{"hidden_size": 256, "experts_per_token": 3, "hidden_act": "geglu", "router_score": "sigmoid", "groups_per_token": 3, "lr_router": 0.000265, "vocab_size": 16384, "norm_eps": 1e-06, "tie_word_embeddings": true, "learning_rate": 0.00335, "beta2": 0.99}
Below are experts of layer 7 (counted from 0) of a mixture-of-experts language model. Rows are named router (the router's row for the expert), gate (a neuron's input weights, with its number), up (a neuron's input weights, with its number) and show model dimensions 0-255. Each number is 128 + 24 x the weight over its row's rms, rounded and kept within 0 to 255. Numbers have three digits each.
Before each expert's rows: a language model's description of what the expert responds to. This comes from a sample of Wikipedia text that the model never trained on.

# expert 31
First letter or opening fragment of a lowercase common word after the, a or and, as in p-ouches, app-le, confl-uence, sh-irts.
router:154112139105115182081173157143138075142143139115117141133140106111156153112134099108153164118138146177125169106097103106166137153154157148129161163123130110135114142149149113131106142168072151175172099157144107104143098104114136161139127146169120109115147114094144112111153133176116155131115142146130142111137130111111117101160081167156108128134135169153125054182135125109115115158126130117134164121150099144126172126110110104122132107119124110132164121114121114165161143129133100125115080110119099097087194148139123090117176129180121116119141143119158104131151119118132153123162145130125132163152132148118096138122179133103186134119073131162154168139145105166079151150120111104138113118135125122128108126114143129148139145120109145116148122122143113140152117144172114
gate4:121184162118121175163132135136147122134131106127095100145125098168114185147146135115153108110167123150097137116165123138086132085083158128145108168112107058098101126145133150097146145119105162123098173089118111128128095121159138111127118113139112117141125152106120144128098089119142158138163150096132108126107120121159144141159160164115146123073165127112148136126117130133083137134117163156142125134128125153123138151086127070122083155115133137110112173135138111125106121154144142093141131132091138149131134145147142134130150127116173116131093119091114103149169169118115109146173166097105130130115143159155123121114165138162133178095125159117100130086103139160065130122162122129176135114152110126108130133130105137153162131076148101137142147103114141138177153173115145
up4:149185138089130144174156158145156130153141111155149141105113101142124189110109168108152100149177135165102127114148118115111092098099119126140158120157110122094109101191087138098130081105107128082126148153154136160120128136114141114128138131160150131116164137128146128135123105139145163133125167106096116090117117115151132114147132129091176188095106124113119143107122132130145148125099169098120131140090170123136133162115100118151125129150155126117134126128128130086110080137108171083166123150097100137131134094145114123125134126121157164135141136069107087141123147117129110133136192100140075134111128123152124110085135129171154139095113172138152126117126134138088175149157128096173144142127142170143118159090094124160127083110146125144119136145148116147143126161128133
gate5:136079123143116133144158140129142147129106140145109079149101100129114115121113115102127140065151071156147183104090133139128127101113148140153125107168142142142126140145130122116093154127097101133114146114150117119175157063104138091152105098117105117092123089122122136124070176170170166134133155148146107085101133149131121128104157163109122105117103148133107108107112133103121106166119158120141139109173125122122156109121138141147149137137163078128129147103170110131144128060062139154128102134135147072121100126105114125136170102132112148135125133152103135152145129137149128151160079151084125130118123167116121137106134132127168173103139148151135122122130161147093084088106152131081149125147106162114095134144170179133122112115124145136131097125152145115125118154121153
up5:086135113122108127146111138139114175101148114100108137123122143093122146182124100113112139075121098156159172110079115120120137124153117115130116083157150125162157117169124106125096138113117120116099161095168127106152113123111115106161141110122119138105142156138118091142126146128158186139132147164130111090105130139155155134115166129101108112134143146135123107099068111130118150115127158144149169118144113105128123095137163125123102123120144085171133161109129082147142132119077117161120108132122151074122118108109115142168144059117113118099137151154086133160103128174104131153141079154083143116081130144148134153103116089097146172087138178130142111168176124138130110132125126149091136099143100137113148149155127144132105103070123109133132100143144153127085123130099128
gate6:121129118150174143100102155131131102181157101151115105102182119129117097112133135105108143119170142122125111146173102095127130162145138118154100141135119120114120093108116156139113116124120118120128093119128145128140109142067129116151135144110160070158153112109125160148151169194108077134147112101136120166150122125117189142122118145121120093137149138093143139111149142122132139119133178126145086125128168158101141132110137101117154090095125117137137125151130126134126099113098078149085127114196112104128146154108163079094134158112145095099113152133131137105102113124159115136164140107128132117185137121133169142142110120138085139129118102116111165097141102160132161125118192114130132107155146117118111103073149145122142091150121118131133095163109095160160171174103135
up6:104115111173144111166126098162126153107096189088124136122112185108126108122112167117181130121076131068119139139112088153114095122096113111141093121093110133115125156108089125124119131167149134116098133163113133120142131132177102137116082137124120183120101124150159119149099121111162134155138098140132127091085138182088134103114123112112130122115155123147158128155101140122111129134149114159126183108061152097148132145147114170153101125136141135116121131124145136122106154135127199118134136142126142148120113090153130146128109110144137126214108083128101114099115160130121163127090137122132171103078152101145120146117120121142155105119148138116133086130099149099128075122161118130107134142089147141109138136146109157126101132111112146142115170124158151114111121098141131
gate7:156087134161152094125110153106178138139136135149148101128148155166109125160099180117120102130136098119125153130102081118111139091091135116125110102119134151126123135142138126118083145153128128089129129152134151130113146113122108128142146098114054115201120158138123136081151150125114138129153115138129156119188161139173136133142136136156130120099145123146136112094119161121164163089127135163148104131105142122133109082115141136136123107109098148163105192142099116175177136140134138144153140128131129141120162130117108125110146101195107114156128155108173113113137144089111102119135140132128094112158092097181107100133133155099177111144135096116153153118156110092149127170125133109105139124100098143146123145157129098164152134120164142159109140112194142139112152132087108
up7:107134152160117137089135118127105118133103122086096152142109096127157105097145114135187152098126145131133113151124146143134116149142133140116167136113157149101127133117086117129134115082151118153160130085094113127159090130130131096130119108150152151057121092131134133156103106142119145108079170147120136129059127124099123131128129073113125152176089158123132151111158119108154142164148085102132125120142126130134130147149123136153178139131126135069100112115137141123083124105109112103136083142093137149139130113106141099175123129080126131096138087143049117133140139153090149147140094127135114161091145106099151145113099109107093153096113160106129117103086129154130147099123096129117131107157147110111124124123111184150088138138151113144132133166069164142154098126134136
gate8:097169127148143131146153119122130099152108143090127102141100095173105168099160124149136138168140179138157137110077130112149125111131145159111119133145095152130121091113158130147122121140129153082137117131147079133113159135074162131131139128101131110144140108121102140143108102110141124152132130165144156152092129125137155171143089165162157082157091151113137116160148159127110098138142099151126083144155154138108115139125152154121114175137185133161141110104143126140101156172119101128142141111139094127127118137116124125125118121139116155142163145117168158174163120082174111141108174132169146143146103099096067132139110148162131116115091113096164139068105140165103052149140123139136112133128118106114120132140122121170131107139122134111121102156090117120138140097178127
up8:135115152132145144120115149102162098147098133110136118186083121054155119104105157151122128119112110132140110095068115154101135136169117170103117124116132103125140133126127136116071124184112115125139089141147120075144141127101164119131121133087119132133084140121096096117148115076182148134139131139144140104132105132064150161143116146145141102137128149129152131130164153110150140104123129128099111171123104091163117093106102143114155136090146119103120111087099137103079106198100122115161157112131096137124113128136138090146128082134102142092138128129156120177098152149163096149123133155176175129133120093130146127136130138129140123114092154086168142102117146191099114165149140155137146148129146115143127122131114137160144137135112149141124107181118139147121139108142126
gate9:129097109131159112118121087146129155124153120174155090149120119154144117132187155119176123141109090132123143129134153126117122146117115144138106138142127107123151122137135086117080182157138152157125127113129129153176123107135150188088157152101056149148120122134142147112139173121181132126095117091113108125140138084178157124086072161096119135122137103151139106159129071139129143181114107112102124104114152091147114128087142087174096138122147144146171094122151083089128118133114110162094100095148131147105138158153091109118165128108115080114113131143117118133123105138102057121145136125131120122103157164134099152142151145121100120170110127150109145143121095150112138156156129128109124133136154129119150107139160105147104138133099140087144130163153133140116129146126138
up9:158076094133115111084114124138136159129132103152139120139156094165135116146134164098175122147116118131103136118119113104105124100121096126128127166127116132121169150129104112145082158130126130136128107142161133118165128085136157183087172137114119139133097162131145136139145141144172107126093125118096084099148151094136149122071125144108130142116149132134138118114144071126149148185151125138084153141117148084106114144125153076172097162124143143161145111134144128129154086136141146083098114072127143149131142113111071104175180122128132107108123120128133121130110097133067091142149121127094106101091140160123143133143131156125106109173099120106108119107099137173109155141152105146097158114134166145163141119165158128137122150129126132084120139173147167150144118137152143
gate10:095080136140086116130160154161099118156156131112169135113168068101146099138135114109139100134124152077097139110100104097118120131119141135172122109153102118122127073117129073126106138148088118162134097113138144172112163146126144135100146090113133151152169123138147114133115111115120152136097109117077117100136123133141119106155155188154115088115135120161138143144100104136116107140160096125134161184043116155098110084126139128089125099114145112108115074155111176132127141116139091129154101109107105111131106119143085105185177122120156141094093141130176159128132105124136139093104127084130126150138123119118124115135118126132145129125121143109148121145122104122134182095151111155108093142161131152115129142159127144160119130099134140136169111095112126143121134122097147
up10:144108117139152135151124133100093132148180152140136094133179102102135134095148114107176146154143156153154130127137113118166117148141099110137185147153121152151099152157119157148145128159090147140187104146158112078139132109141142147140124128139128157118115098115171112124120104079084153134123165110119125175118142140112121100141124129112130155165144149135145057138109102139176104143125142119132127115150126113134145149153100118129144132107115115146156133129095117124133134153121150138133142106176095104047158102144166126113107182191140156119127108120145124115146121122134211147185152152100151195126132135152099153144109106119159105118116145149141141143141176154141156148096153088095098127135122107130140127136114134121123111144120137119127138146113125110107105106170106
gate11:120123133142109128148124115128093115127141168166142094109125130080164120127148148110155118161133164147108135137130101115088141130139130128110102144086099098153093143119139157167098145136146105139093118124114192121108114115127119154148166099125150169136130134115096123161076121170130137111162116121147119149130149146135100138128098100114161151116129143162095114138118069151126116168100101125121104101154116134132070150119150163134127115106168131176173115105138095153130169127127122133093130176143133113100102152111161144110078179130200113130108136167139147139130124089150152121130128145129118099178128187189131107119119160129140119053157092132115126151134118124109131120118155136138121133121083117142140177134140162126123139091103117121089112130125130094129131109081136
up11:142110163116158141172120123128100176146095157149140127146118133096121113117122112130123108145104114137132148118112118103148114103168115138110113135149104169084167113166147125104122138105167099111134125133150162105113130138163107101100140084133163139175110168162141123129127108193155069128111130121098157129090124139137090139124111130135127120104122105139110119142113101185126112095088075092080119134149151154139156142114086135126167127156149151118134168087150118154146109117183135124156178166116182122118130153120098152110131126100125142115146086146125121082148128176083116102154147174135098107122104133157109146128112138064121136111140156114121082104177124128129139123157128154124148161185140099147147125156150108128131116131097116132100114126118135142105159114148126

# expert 48
Commas, semicolons and conjunctions joining clauses or list items, such as and, which, but, when, although, and closing-quote commas.
router:131130156140140130121139173152120091128134143126098140138133130118130147125153148189120172112148137159145138152139120174178145143151180128138142170149146095131156106135170102142117130161154155143208144142128128118158112087161126127164134125132105131145135114111145139104124152139152161159145128128122134113147148148125140096123092154120087125140130184097107044210131100138092100153139143131144091115139119120149192112116122093154113080163102137147138131124128122119154127123111118132132103168113115106102194158158131109143124122146136151146145085132130133131170118130144135165097115140079134101131159143125125169101127112108179135122165124150163142128121122126115126125102159118137141138114106149148143156097117139126168114124107170116122126112105109070091136139144146
gate0:116112171145117118110140139137151169096145113159137142113173143109109128133090158136119128080141107169142129155096096131130116155120079135167120158123126095149138102139100101135087147153119133138129114169081104124138163089116102130131159144076141137108156141143111122155121146142154136116149149121135141117138167112113106092121116136116112113087108120106155126121151136157108117117106157108132141138123163127163084080191122114123105124114084125170160127123159139133129132142134148094150129139195118105121214118111137121148142137150142176133111137160176164153138130096131148113144080100103092131143106136141112129108154167148119145174104171119143088081129110135116122140125133102152175113099141155136124092085143142077126128192130130159099104121127135151116129100121126
up0:126139109144100153132111142116073143118146115120090106152092132141137127129149109120126139149159124096079136132144144119152134099166169149077100134118129158108098114118146129154176103098145069126146130107131146130129129175164114082117086115165147136134088132118121123138128115125084123133126124146121095127125089168137151167126117144131127161156128151155083128144080117123120156127163112131122103076113110148105155165090138123153126148131130143106104128077140133132114107110105108162109144136090140127136037137158130159141109138135086120120143105090102125139134130157152143191119143137123138141110155107133166127154127120050117116118128096139129149187130149114160146116153140155131036123127129136116153150158126159138102129116138114145153140120106112149134121181137114
gate1:125142111154106153135144147108175153131120119111116065088115146134135125111160111140129118132123152145127140144110123079114139099133109101134166112159146119126177138136118141140150088109139144151101160076094115102158118142139141106123180137097107157101140127134155093127162124152120130114089127106105109129115152133137087135142128126118115142116153124109120136170153108100110150110135172130111152120098147120113115141119149123166150160113124080136084136140105145146207110083164128119121096120124130116125173141126101122128126188122118156096134172084183100154154117129150131116121157117125098131121140083144152095094115119116173068075140140131151146145103149114127165078103156136168090097110166132150121110113121144121122146153161080121121176169129108148144107140154139
up1:136151117124118163073141114143187154111082087114134096054130132149135158073169136141113127144141135144141086165110132127082154119144107124141117085171163128106123111164147149136163158120152103137097127118139132133146139143153108155118124163157119171116113158152113089111053146137096138124124108107098093124103110136117105167117126134159150173149112136122109127112145126056127159117158130118161119114105141108133118136136166107153120120112087113156130148098131125134198093136183126137106106137120111110133128117141136149093159113110077131140111144127146111115155133109151120115104107128132079144129131107158103119168115100120127075124125123119167108121113137112123159090132127130161158129112146134142078095092115127130113150151130074121122155170161128117124117113134135
gate2:142120093117111117120146172129130134119136134169148099144132118126111125041126139140128149140107162122145145134117123121157148118129136114180108099098115170129090144147101158140130154136143056126098115133119095096075146134093139113139141107127132131118110110156124128124100121154125147121119083116113174135128131097141103139049116125124133126121101146144150126081136120113109129164139125152098146124141119126119115136156118132149120173136150095146129132151122096123165105094101141166136127111165156107087144113115085123133145124132112140135129108086099120097180143160142151112101154155129156152098117139177112095139138100123163095134105114157167098142180111136158084109114114134083141151137127113145115119053166160135141111128088121120179144130123163175098114111091165
up2:130166088152115085165201156181135168160145150097131137137148161102104132114131126149164141146140117147157133129110130088127132130109193080148124136153126108141122125115089159117128135088171105140151133119111119093138105128096082114134138153124134140128116136132109125135116142133101136092162103128119114134130099128051158092118101118162137200123137140117101092111142112127139102117139103095147126154091129148149099119114078135131130155132115150106100156133127132122170100116142129112138112116104131112126177135146123149172135186123177168141111128156095154132143144141154124154142093087135162130172156109154155192135127149120150148121143139128151151137139127147101134106104121124106136132154172122094117108113131163115101107112146134189110175116110111155121107100133110
gate3:141121113095152123166160092113164149114131108115125124082122095105134127114093107112121105106131161111088144136135167149097121143179134130144150118102106193081125126117072121135145125171087136126074108136135119157155127133086140125129173156141114138103160149151112183137162124133142098123107145136143158126101135136124147165114156119099164112119170093170077155103139140127111149120154110141127171115144157102134148136146157164098130123141137114123127111137135120136130111154122100116149117134142093117149143156128139134089137093133176081116111144181123143108177139156101140092120110138102151121141122148099104119094159121180127100115137113136114130141149120116113105161149084140117171094128200097112121100142134131137109181132085119161110148164150122136152127077136120
up3:084138154154132100120124123136115152140099152104092154084147143124182120090100145177107099119105097119111106142157173147082133114128140106130092127153109150131143112179103119113130107112162116117117161107143138140126149098108123101084152110144093100144096141164088152114103117133155101140154126138109113094131126145133147115104106077126092111112086165091107183146105105128093113123126091127098094121136112117086139094146123125083129098146110178164105123128115148088119125134059130130111152157144152123179155129125103124153125109114133132132132089130131133148150133095139092099092117124065105084133116151104155133131132111161123113112166089130115128151139118101111126145099146180118169160122143157138146120123103151156147135126166139121132107160112110083102139133094156
gate4:133176139106112120070152126124155144175100123120098136121099142140102140133132146157108111131099105143130155127120124145139123135180163103130148096121122090140135116109142070121126128167153148125127152107131131174107167120107133117160087118121097113141144139108074117155126188109157093135137115112086133118121114128090108121090096139152132112162127126127128167136130117123144138090129146083158112146129179119135146124125093095089097141140115077157151145134124178121117118174092131066127089109099078111139120120119115141140137108078129125123157099137155140108104087131153140095121097136137095115122140157167144167163148095160151111133138102141098111186065121180170103144123119154104145135133125133116117165129139122115145130119118117110130128155164144121115118105126189
up4:078117116145132145154114131133149082114142117168168153098132139117078123097142134136160131114098152098137119172150106054112155132146115123070137130116111127121158118139105143149132090099132076171126097129084125170128126131084111136098130151083141131087129103135148133093107119138103154122091115139137163143109143147141102138178139088126130132134107116151119126139157135140157115148082114125126153069142145207130121115120108140161129144096161155135131151133174134138153136131065125137097139136144153146144120069101132138158169132078133175130128146133122112164166157137135162150098143134127106128121136093101106106127116147179118131129116098122112088129151149134139126095127134115074141161150167095141119112172127136116109147126108146138151108110108118153125108123163117
gate5:119130106120158115115131114142104120154149128126139098172119068148186127116136079108162125110164144107156163131124140089117122114131154120191106126113119111120139120146117151100155122170139123164139166071094124098148134147121169162143151142110102112141169106159151140094085135130133105121132131167105140152122152137118117135131129124070123140183132108113162090137136147114116163090143120167159145127118165132114154126104132122157122127139118164106097109123168168128132110161150103143153141098173130089135136090106097152140136125157190152081141187147130132102121108128108138131149158107122093145154120151147107142096141151145109127128133175072127114110119101143122164136108134110136099142179149126108103133093109131114164132107133149125121144128158073098148086100129104
up5:136130157119151156113145104120090112132136098093155094113179091118107079175140142123124134185125128107136093099133143137160121132126127125150141117136165088135064152117175161136148113089137156110090139091147145088152143116093107154140145135155145092116133127111122101107130107099125119148114109135100137150125105111097088163086133102142099105114152162111126143142147135118168145116099128085179116120121131152121161154115146139092131193153159102096089124134109160109109136153142153114118117155098125125148113171087147135087184129076130118100118137096147097123125147146108117137141140158124146122155101159119161158166084121173162135091133138113121108134179095159126175142130144141132090135134096119106103109115154160125151106154110122095125140149097144130142120156114116
gate6:135124102168137127121124104133152154157117199161137113124177110129119115111143136141143131135117111157119122150089131107142140122096175129064124145143135125133103124116147206087107116096127112135072138132132115138139172138067086143119118103110115147146109117145139149107132128129163140115101109120146140122100155116132146098135139148130120097160147112129109143129151140110129088122138150170159138160098124125093070147118099196141120111084126135125115122094098139146137110117124124138119121092147090105129108149168150132120138137129201178149106173188139180100094127140131101170146101119137160125146108161119127147136143127142133128105103150157129156113131119112148116166105129164084150105110115135140122110111109193087148100140140078130114118091110101129134122121152139
up6:157137139120105073170150126139086125152121075130103136131113123120186154177148127128114137114114139126132118071120121151168117154170076126164120128119157099137130127129104111143149169132145125102147110131128119124110079109170147135125126124134124102096150130094120124181077121126097120117137142168118122163151119134123072138143149118151129186109134153132149138148095114151143139159116100108108109148118138124129190155140148118114169136161103117128129151153144124135136127145105094115114117127112144170134146107097112144140165128079118089141132095074110073142145137145116164088130136128120123108121108108120100116134113097079123135167151120078125119111125153163116108092101128085138112142149124087149113166189136102151105135111108145112161184122111153162119171133120100
gate7:122142100091104134089121120145155147090113143080145098114113124128114118153107121143124173150145131123130098122143105159136087092114126145157140107136123134120151090128155178089180099119138121089100068074159119107138127113134141135140123139179116129130140145132128193134152190138141137115103111153108092110167172115113135142102143126168124131103130109163096120120146134103086155088109149123098108158143192065112141150147154129144095120116159104138143110144117124114106143140182152101148137116135163121132088136113111139090135103144090109072120145119116140129110148148125083142112153120130110115135098148134127113141139139140111121189127092136140119143160133140103151143165140141154133101137114113122141155133138087126137096160093197161102113150143160146100142145118146
up7:152124205146130125143169110104107152143101111196132136109139140102137170152128110104113142122095121132107135147076116096103123137133152137064131169134152147094116168139135138171069159148139159186146172138130108130099130162157122123161154132146154176100126115126104093113147093113134104137161171115147141141091117110105105137137129119120135089140106120114102142140125135118194137153131136123171132128091071159121108140119098156102175142143145112115096175149126106184095181164119102129111105120112092168113144141118139091146141156121121124133139132140114108132123109120125149095159132138135135140110165142133132155123098108123134104138105135144099129089131124116124125127131116130096110130113120141133121102144137135137104132132179062150159142130077162119127151096148103

# expert 44
Opening parentheses before birth years, dates or Latin names, and first consonant pieces of words like cl, st, sp, Vol, ref.
router:122103137121146161114152120162136111157144144132103121139099156122121163120119128081168173104147133131149155091099128124175125158164172139153159153118143109122128123118145093165115155143107143124162104128166117140140106095137108159153113103179094120122145111093179104103136089128182146147118071124141127139153110116097120110137087193144124111142139151121138059158137122094118106175113170107144171114128143155114203095134139125172135171116095117089113121115128138128132127157139119113143090140146096098101168127150146111111171123161096135129147115114108123119140108133174142134140125095128127134175125123123114136101144123109142151105110098136146147128112141132107096120120160105136114090130130119123096167098174169124133092145130137160138145076142151113128116131160099
gate0:129112138131084122117150148163140116151110169093140109149145166097131142104142141130096114091147150124105160115160104139085101152114135134156133086138099127103142119172121109141114166148091117122109093145142135126133136112074146135141111136079132108113178140124136135124144128186141112102172126152180145106101128132124096119113131128094148116182093118128142140139121120109130172113092156142134154099088162091130122118133092126157073145096151130108140105101163132108166189181140138119101110174106098146113110121127134151130092087170130139130184094085116109131114095149145129122115117201148154136098130127145131086133122179123143127152151107125105150130158131140126132107101118115119147115098126116139135137129140173150135073116157098114159099111151111098145123143151150
up0:161119123120119133113095140123183171123166126130074125108153132097143169130094125123145093144143115136108119141145147139108156154098106095072121125133143141118083123147126171145114161127126084153122154083141133118116158152118053160136118100116108176097131154141120137146115125109144106090141149143146139113150126145128124096121119109146082121129116158100127121136097118119162178147123125165154114097130127104135119160106132125142170122140159127093151092116131121104113138145150118077090165099115160160108162116130122094132123138109123142142081127122127094165140148143098102104119062149128154136125166193133096129147069144110109126153092104119136129166133120150103184141152142184096153117130098110156173121166116123078156145137120113151119137118103127134119143123127116
gate1:108104117145104106124157122133146140120159127088149104145180114145123147123160146108172105111154096129100129127130135144152123147172166155114139109121141123122146150185104145099104092146156188124132135115058139166175135105161140087114090082147180126103139120111116151155119126164094126079106111134110108122138072160142070117172135113132156165115104102138134097131106122092117148150128119105123154162102138104105132138184151116157092132135127113122096148138114138148142163111121106107121109138133132133115158076140140115112143150149141129117131089124132104081183185128109129121145140083129103171117136138122143113138103141114125165108124122106132129117128160124123119145147118094167134080132141124084139098144186135164103113145135154106093137157134126146117130148157094
up1:127167121128137170127137116167117118136141111131131142110126119123129113120137176127113144125120085128138138142100114125112102100088092084137112131134124101118120112134130103100158112171123119154140107133093174097101169155138115064116126179087159139112105123130139122127149161135131110124111133126140121113114151133145185120124124150144068123129134128138136146142100116168133143126127129131166139084149120146139106125138129132132112104133078131159130118111147093138127130072097129150100119132105175123173068116112135147107126074098124126079171108136188117207073114082144139146119110128149172121184145137143110167140161145170134133147167098151122153164130118123121151111139119137108123148131103156167109142132090108127133141137102118163162144092115153121073165107102137
gate2:114126153170053113131146120101090133151081126103140119120128137141139091117146083103135125140144112156152137123157149110144130092139127107133136107158133124109100111123113120130089092099135101118129111130098132161101129138104170113107168144139125150133118096139129162103117125153157132144145096144118108131125116162155123157098137128144117147130132153229119116149121121150111114158116113120074122152138096102140126120089149100152152132154155149133139148145119101140163106120100160132101072139094121098109131162120131175135151156136128144130103141079136108113125177132110154153143147162116104134069177134157162123100168095153133158135174133119110102119082111132155117143121101109119130128149164162124162097165139161131142072102127113098150097088093089134150150117147152
up2:148173125130167139127121126113121161113164104109132188160119136123110134114120104175137141104144133084151135141120144107089102170131168094149130129154123137175140109113126137135112137153127096131151146105128109096154116143111138181114088138116164145111133156135116131162129125130067090154103111116147135129118132141175147168159160163152156099107163100121103100135144123156121150128153116150160128128146096169102147158125066145131135110120140126151109140151121183118127140141085114133115130119166146128118122114136136115166114149105088196074134081098086132109115141133121155145118110140085120141150125118132126136117153141118105096119112154094078143121186110100144133111123150126109095142071164100144153130117120113099118125122105145134115164153174152165106139128063131
gate3:119119146110156160137158125154084107153115140115125164152188134135106100134162176124161151093147138143117123123130163148117139092137108095163148160137092137136151126129108114086085154131156155137116097159125102125120109122119167152099116124082129112147171128095173141124117113121138172171142137165130101109124115115108142128128127138101091107139094121094073095084094128123144131144078102100126105151114152143144118164116121135129143145114109127126076165106149155136141125106143138150123109158090102099118124146152160155127151141161117114144138153129116120157142097102135120144131164042109125136129097183135126167116144105119144143162100089137114146134131148168125103091125138104103145110150090115130072159123115139162086175132110063135152128102148123148141139121120129
up3:115112149088126137148159145127094124136158142094090125105157139107088113101130144131100121101163086130124126108109164145128119111136085095159155159131101161125136121138131118133123139144164113131125096169112138145110126141163162157139131137086117135089154150104183118157101107131156118129164111176148078100147126113133104137120131161121101088152100108097101124110107145136134133170096111115123118153107119149130117184102148120138149175138134134114085153128157152134121122107156157125144116142149129122138121126164144160127200152133166136134090159111095100135118088082150121120139105072107122115130093138102133156107138113124122133142111082122121140174131160151119142132125152140117155113130088140125072193142151150121133133099117051125110136127174118158191144129113116
gate4:133163147129116148124146131155139110175127141113139116142085119164141125166154132130148138170095154121108146099106152138096136150133167097120136116172125096114119109107101133111163102156115156103100103134115087106113127115101108096120131167141151090144156112128146149116133100131118132167152116092133123108096129129098164135147148148142194136127118146112126116176154162154117103129130142098205095128135104128115143137105059139095106117150112144153097135145134106117119128114132119136116140098156118151119116154169161095177092117124130120101101104133142139142107147116155130127139145122128115143145108114073113151135101178108154127124124137083116119131057179124141131121100122102142105106155159151150075129137181153139178117088152092106131110145086110127120088173159147
up4:135103140123106115163098166135137098129128137124130124149084162138180169076139126127129124124103097131153110089085128191123148130111108138121136142161144116172100070045090136132126103163124107120116129098152130132106115135092113105119131146125114107105129133134176092107152135151105111156144124133151136147140090149108136110139121144113146143127089131089119135128126137172102123150162137134127125163127215134129114152122122105105126134151088106149143103104164115132132107134161107105116174103139095099130113117128113120143106108147125108110125057098097189150107096161123133129103138128112122113142157121135130150118142141087164117109137133100160124140126103139134124125125116131128109140128172114119099134098136143121173097152161107081190139166152064140101111148109121
gate5:131123149116138162175121106056102115109117107101117122118090109138094168140116134171158165108123104124110130126170125133139102135171146159149106130118117117101144134097129116122118106180128178129135149132130124138134127130128147150111135155153123103156172161130142151104160105152127141112152082171097138140084109127154155109116144097127099122117118109108122134192097109054106133119129123139130144127135147122139171167126164108155138106102149136117104118151153127109074153152140132192178136101091100116108147132157168109168109098119134141127129163124135143174162141117115100152116122097170148111115146139098138149146150148127143118135117140106094129101162110130107095117117079161142074140134136084136113121129140124129129118186114160068129137165137134098137130130123090
up5:089131100126152127140065115083110072130149098109132124133116109146124127119114138112160116107120107124134125128132142122129120162143146144129124125124091166116112128108137089122132098163138128141150148139147131139120134182120125120101138144161115107169158162152161188129144099147115131135123136153100191111090110152111133130133147093113141077083092091134117136165097105090125164138169111169118136142138154125151176172130121121121086114084159143112148118151106144113094136149156111180155139141126110112133119105133193107143151133133132135114106144114119136158144092079104091148149098077177148113132105121105122157129148119150110141137091156114101156111144108119094119136153114139111102138165107121137133129155151140108138175156132169092133155127140153115134142094171055
gate6:167114124118101096161143135104168093143123154134118125096134135134108177112147125098185155084138147129185132129130108131116079110104116107123088153120133098127132128128118173137098125115128137179099113110111134121128141141158102124102129068141113132097125101122201117122149110102167083120118133143119141131113110143136134153156118118127117131099104128126129117148072118143148112135085114130153095111159104164106145167122064124149136143165101135129134132095153134130116139127163116116141155073146136088110171124171130102123131132091132156126124100086106103124146170154142146115091137130157187108127164154147175103107100136157116110127137143137091124146113141188148161109136180077141121137130097167147156109142150127117130136105148103139148089143133142143098119128136174
up6:152121107136161133100124117126133153123143110104145107144109153161133096124130114170110093193145116109071110120085127133137161150107102138100164125132101154144126126134136130138122142106152135034098133170077108131138159149152128126129068160128199127163117129135096116143128133151089133140125124073125153159124108120085138081107121165109139164126132118156125134151159129115150121091162140117105139102110132128124127107125193123105159117122156131136134106141107132098128107135164090092113107141140154171157107069102095117148141119130140118099153148134153108155107104067131095154157108151146089124123104117131086125105120102095122143168157115123160146141132141096158127133125141161128131128157131122114116170091130154155147112134160140124109168137147113139142142159162110
gate7:093144142102144113126130156134132134118129073146121109121137097123125073124090127152125151104126141131087102125096146118080065130085167125127086139147163089137114098106150130132124134108116107120144100087114138158132140086122128106080133164121147078125099134145157194165165083106143132163105116106105121142154156146143118217114132158130122112121151104157136120106155095118130139107100144119090151150128143095105097146147133114144129119108139132121145087124144139128139155129095118136138133120103124125119141178153121167138150111104123155159147199112089146129122130135150126116116094129127081147124094171113105111164119132116150134125146128098181117126135129133158133176111149136176159113143107120118098135194134094187108112125144133142100103137138142137106116150137121
up7:126146185066153127141132146119111127149083096149118133135154101129158135115107075171097106157125162152116141118146155119045103119089152116143097153135125069147112095122133095118136128120127093135134099124138139135101136119116136087109141160181123109140120118124131158130146129122120166152091097148098161109153126142099154159110096166170112130091138089155118116120125108135108110107113169159098165115155126116093072136126147142139083119124116122130138104141143152104109112156102132131124168142106100143125104144132108137103148141106100141123126164083152123138096141148152123080135105094095103159124128151104126128130160100141137100131129094130134098138104138135148124182116124162145198147115120129156104105165122063125148153145153103163087122131151119134150153129139138